Experts of a small language model: width 128, 32 tanh GELU neurons an expert.
Below are experts of layer 3 (counted from 0) of a mixture-of-experts language model. Rows are named router (the router's row for the expert), down (a neuron's output weights, with its number) and show model dimensions 0-127. Each number is 128 + 24 x the weight over its row's rms, rounded and kept within 0 to 255.
After each expert's rows: a language model's description of what the expert responds to. This comes from a sample of Wikipedia text that the model never trained on.

# expert 50
router [132  76 111 141 130 128 107 106 123 127 157 118 132 148 131 101 156  91 153 112  85 123 118 110 122 136 135 116 144 118 133 133 119 144 124 156 163 131 135 129 127 115 136 153 107 106  81 137 114 143 153 129 166  88 150 116 119 136  76 116 107  89 143 122 111 101 162 141 117 161 117 125 159 126 180 141  80 110 183 125 135 103 112 142 126 186 110  98 143 124 108 141  88 125  76 161  92 114 106 129 122 117 100 129 154  85 152 138 133 156 132 116 112  83 185 134 101 140 188 109 112  97 127 130 141 132 155 113]
down0 [130 140 100 104 137 140 155  82 164 112 167  94 141 112  92 137 140 145 169 138 137 146  82 129 111 168  96 169 153 108 137 129 116 127 128 148  73 126  91 131 150 100 119 174 134  93 155 133 155  96 144 128 174 128 142 108 115 144  83 133 108 118 115 117 129 139  70 112 125 132 142 105 132 109 109 119 141 153 157 130 127 141 148 136 107 123 179  58 102 109 123 123  79 114 109 121 104 142 130  75 153 115  54 114 126 114 138 144 141 111 119 109 139 113 135 127 135 140 127 141 150 135 145 131 132 164 143 124]
It responds to: Pipe symbols beginning table rows after a line break, plus section heading marks (===) and taxonomy or infobox labels such as Clade, Phylum, Synonyms.

# expert 48
router [105 136 128 101 119 117 118 152 128 140 134 130 149 157  96 103 132 140 154 124 176 124 144 159 131 126 121 127 153 134  71 136 115 140 138 113 180 126 131 100  71 130 109  89 116 105 118 123 112 113  97  88 128  91 142 147 131 127 130 150 115  97 154 109 166 132 116 102  73 187 114 148 123 132 127 121 110 121 152 161 130 125 109 125  94 184 168 152 122  91 116 122  72 112 140 105  96 121 110 136 133 127 100 103  92 140 144 170 140 126 127 119 166 130 106 114 118 161 138 115  80 129 100 126  82 135 154 175]
down0 [149 180 120 157 142  90  83 147 128 148 152 132 117 150 113 120 155 150  97 148 115 138 176 178 129 114 178 151 110 118 130 152  95  88 149 153 135 128 161 108  98 140 154 119 118 122 152 112 143  95 142 101 123 149 113 124 131 126 131 137  85 130 158 121 135 129 120 126 118 148 134 121 129 110 144 136 123 147 155 152  99 124  73 104 139 134 146 117 139 122 113  98 153 114 152 134 154 187 138 128 136 123 131 113 117 119 106 100 107  98  60 134 195  96  73 101 105 181 124 111 152 116 124 109 138 104 140 106]
It responds to: Numbers, pipes and labels at line starts in tables, tracklists and infoboxes, such as Apps, Preceded, Region, table dividers, and list numbers.

# expert 9
router [117 127 156 120 151 127 143 140 129 129 107 144 153 116 100  93 134 143 161 128 122  89 133 134 123 102 111  99 157 122 132 143 124 133 146  83 125 113 120  79  85 127 124 150  79 141 130 100 140 150 115 145 115 149 152 149  74  71 111 102 116 141 159 158 144 123 101 105 145 175  94 106 198 118 107 155 139 103 143 155 114 121 117 143 153 147 142 112 150 138 104 159  82 144 118 145 108 105 143 128 121 145 123 100 132 174 134  94  97  99 116 115 109 119 119 133 125 155  83 140 136 150 177  69 115 129 104 152]
down0 [115 170 160 152 114 123 110 140 124 104 111 144 143 110 126  89 113 141 121 124 161 159 145 136 105 120 115 148 131 118 185 159 138 110 138 143 129  90 174 166 139 138  86 104 155 128 103 148 147 117 167  91 123 101 109 141 128 137 128 104 100 126 172 122 158 114 148 135  69 117 157 165 127 116 132 149  89  96 121 133 153 152 162 115 135 138 149 163 120 123 149  58 144 150 208 114 115  96 109 161 132  96 123 153 117 132 150 137 164 135 131 106 125 128 135 121 128 114 162 132 158 140 174 128 102 129 133 132]
It responds to: Mid-word syllables in foreign names and words, often accented vowels or k-sounds, such as á in Viscsák, ak, ø, akh.

# expert 21
router [123 115  81 144 125 124  88 129 107 143 126 142 162 110 122 145 142 130 102 121 109 106 153 118 141 134 162 147 148 119 100 162 116 150 131 126 161 120 116  77 134 136 131 121  89 162 129 108 100 128  80 116 115 119 180 120 113 106 139 150 103 144 113 151 117 108 118 127 145 155  82 167 132 156 125 109 146  99 115 136  90 117 100  75  97 160 113 149 143 104 128 135 130  95  91 116 170 107 155 133  80 133 126  88 138 147  99  79 123 128 146 131 133  99 142 130 102 122  59 115 132 155 110  59 134 117 124 148]
down8 [138 121 105 139  85 116  75 109 133 115  85 146 129 113 125 131 127 134 148  93 150 152 105 135  98 145  73 108 136 114 170 173 122  68 146 136 106 126 143 155 138 123 138 128 164 112 124 172 151 135 177 138 157 108 106 128 103 119 118 113 150 149 113 151 104 109  87  91 135  76 137 149 111 104 132 135 112 163 115 151 108 155 138 148 124 147 113 105  81 134  87 111  96 123 112 105 101 115 108 150 178 126 109 165 145 106 125 133 186 111 124 103 149 133 142 126 107 124 119 172 138 111 130 162 135 158 118 106]
It responds to: Final syllables of personal and place names, such as ville, ston, ington, Angeles, -o, -y, -ah, plus last table cells.

# expert 41
router [111 115 104 132 121 108 127 119 160 113 152  95 135 117 131 145 141 155 187 138 103 145 145 156 159 129 140 118 121 134 132 143 147  86 150 129 162  86 112 121 107 141 110 147 138 142 125 136 154 160 109 134 164 169 125 150 142 116 133 116 109 135  83 148 108 138 148 113 105 120 139 130 112 137 159 138 151 117 129  67 121 114 109 146  64 183 162 159 129 121  87 134 130 151 106 113 120 101 100 110 123 133 127  63 143 117 147 140 165 104 117 105 174 108 130 115 132 167 119  94  83  73 126 102 111  96 112 163]
down0 [127 117 122 122 120  78 125 161 135 101 149  98 148 110 121 124 133 146 153  94 118 112 118 152  71  95 112 148 157 145 150 179  92 124  91 162 126 136 132 133 156 137 104 132 126 110 120 126 139 122 156 119 125 152 117 141 133 125 138 124 110  89 152  87 134 108 119 115 132 130  90  95 107 156 151  96 122  76 143  89 131 128 116 113 107 184 126  99 124 165 120 107 128 108  96 143 125 128 110  98  53 128 111  93 136 149  62 157 135 148  88 129 134 139 144 108 151 115 117 108  96  72 117 122 153 134 150 112]
It responds to: Line-initial hyphen bullets and == section heading marks at the start of a line, plus hyphens inside compounds like well-known.

# expert 1
router [135 149 100 124 128 140 126 132 142 156 123 109 180 126  88 133 117  97  89 169 152 123 118 103 128 130 141 122 120 137  82 176  99 138 156  86 143 151 104  61 122 113 144 117 109 158 127 110 107 126  88 110 142  92 129 140 185 120 184 139 118  96 145 147 155 132 124 141 119 166 116 155 128 137  81 143 137 144 106 174 139 153  91 120 115 155 115 134 151 161 124 100 134 130 115 100 139 158 141 124 148 156 119  82 135 108 103 123 155 140 142 100 173 154 104 120 119 148 137 154 143 137  82 160 132 126 108 157]
down0 [120 111 151 105 148 161 108 110 129  81 117 138 154 129 124 109 113  78 101 116 187 172  98 148 149 133 120 150 139 133 110 161 136 131 123 134 119 146 128 103 145 129  92 160 147 118 136 154 100 127 128 147  94 108 164 184 140 161  85 111 110 153 122 123 146 117 109 162 110 167 131 113 178 125 108 106 165  63 129 119 115 122 115 124 142 113 105 121  94  95 119 136 150  96  87 108 149 139 109 124 125 106 134 129 125 154  99  94 154 116 167 132  84 154 115 140 105 125 119 103 149 165 145 161 122 116 133  75]
It responds to: Leading digits of numbers inside wiki tables and stat lists, such as vote counts, years, measurements: 20381, 2,162, 1949.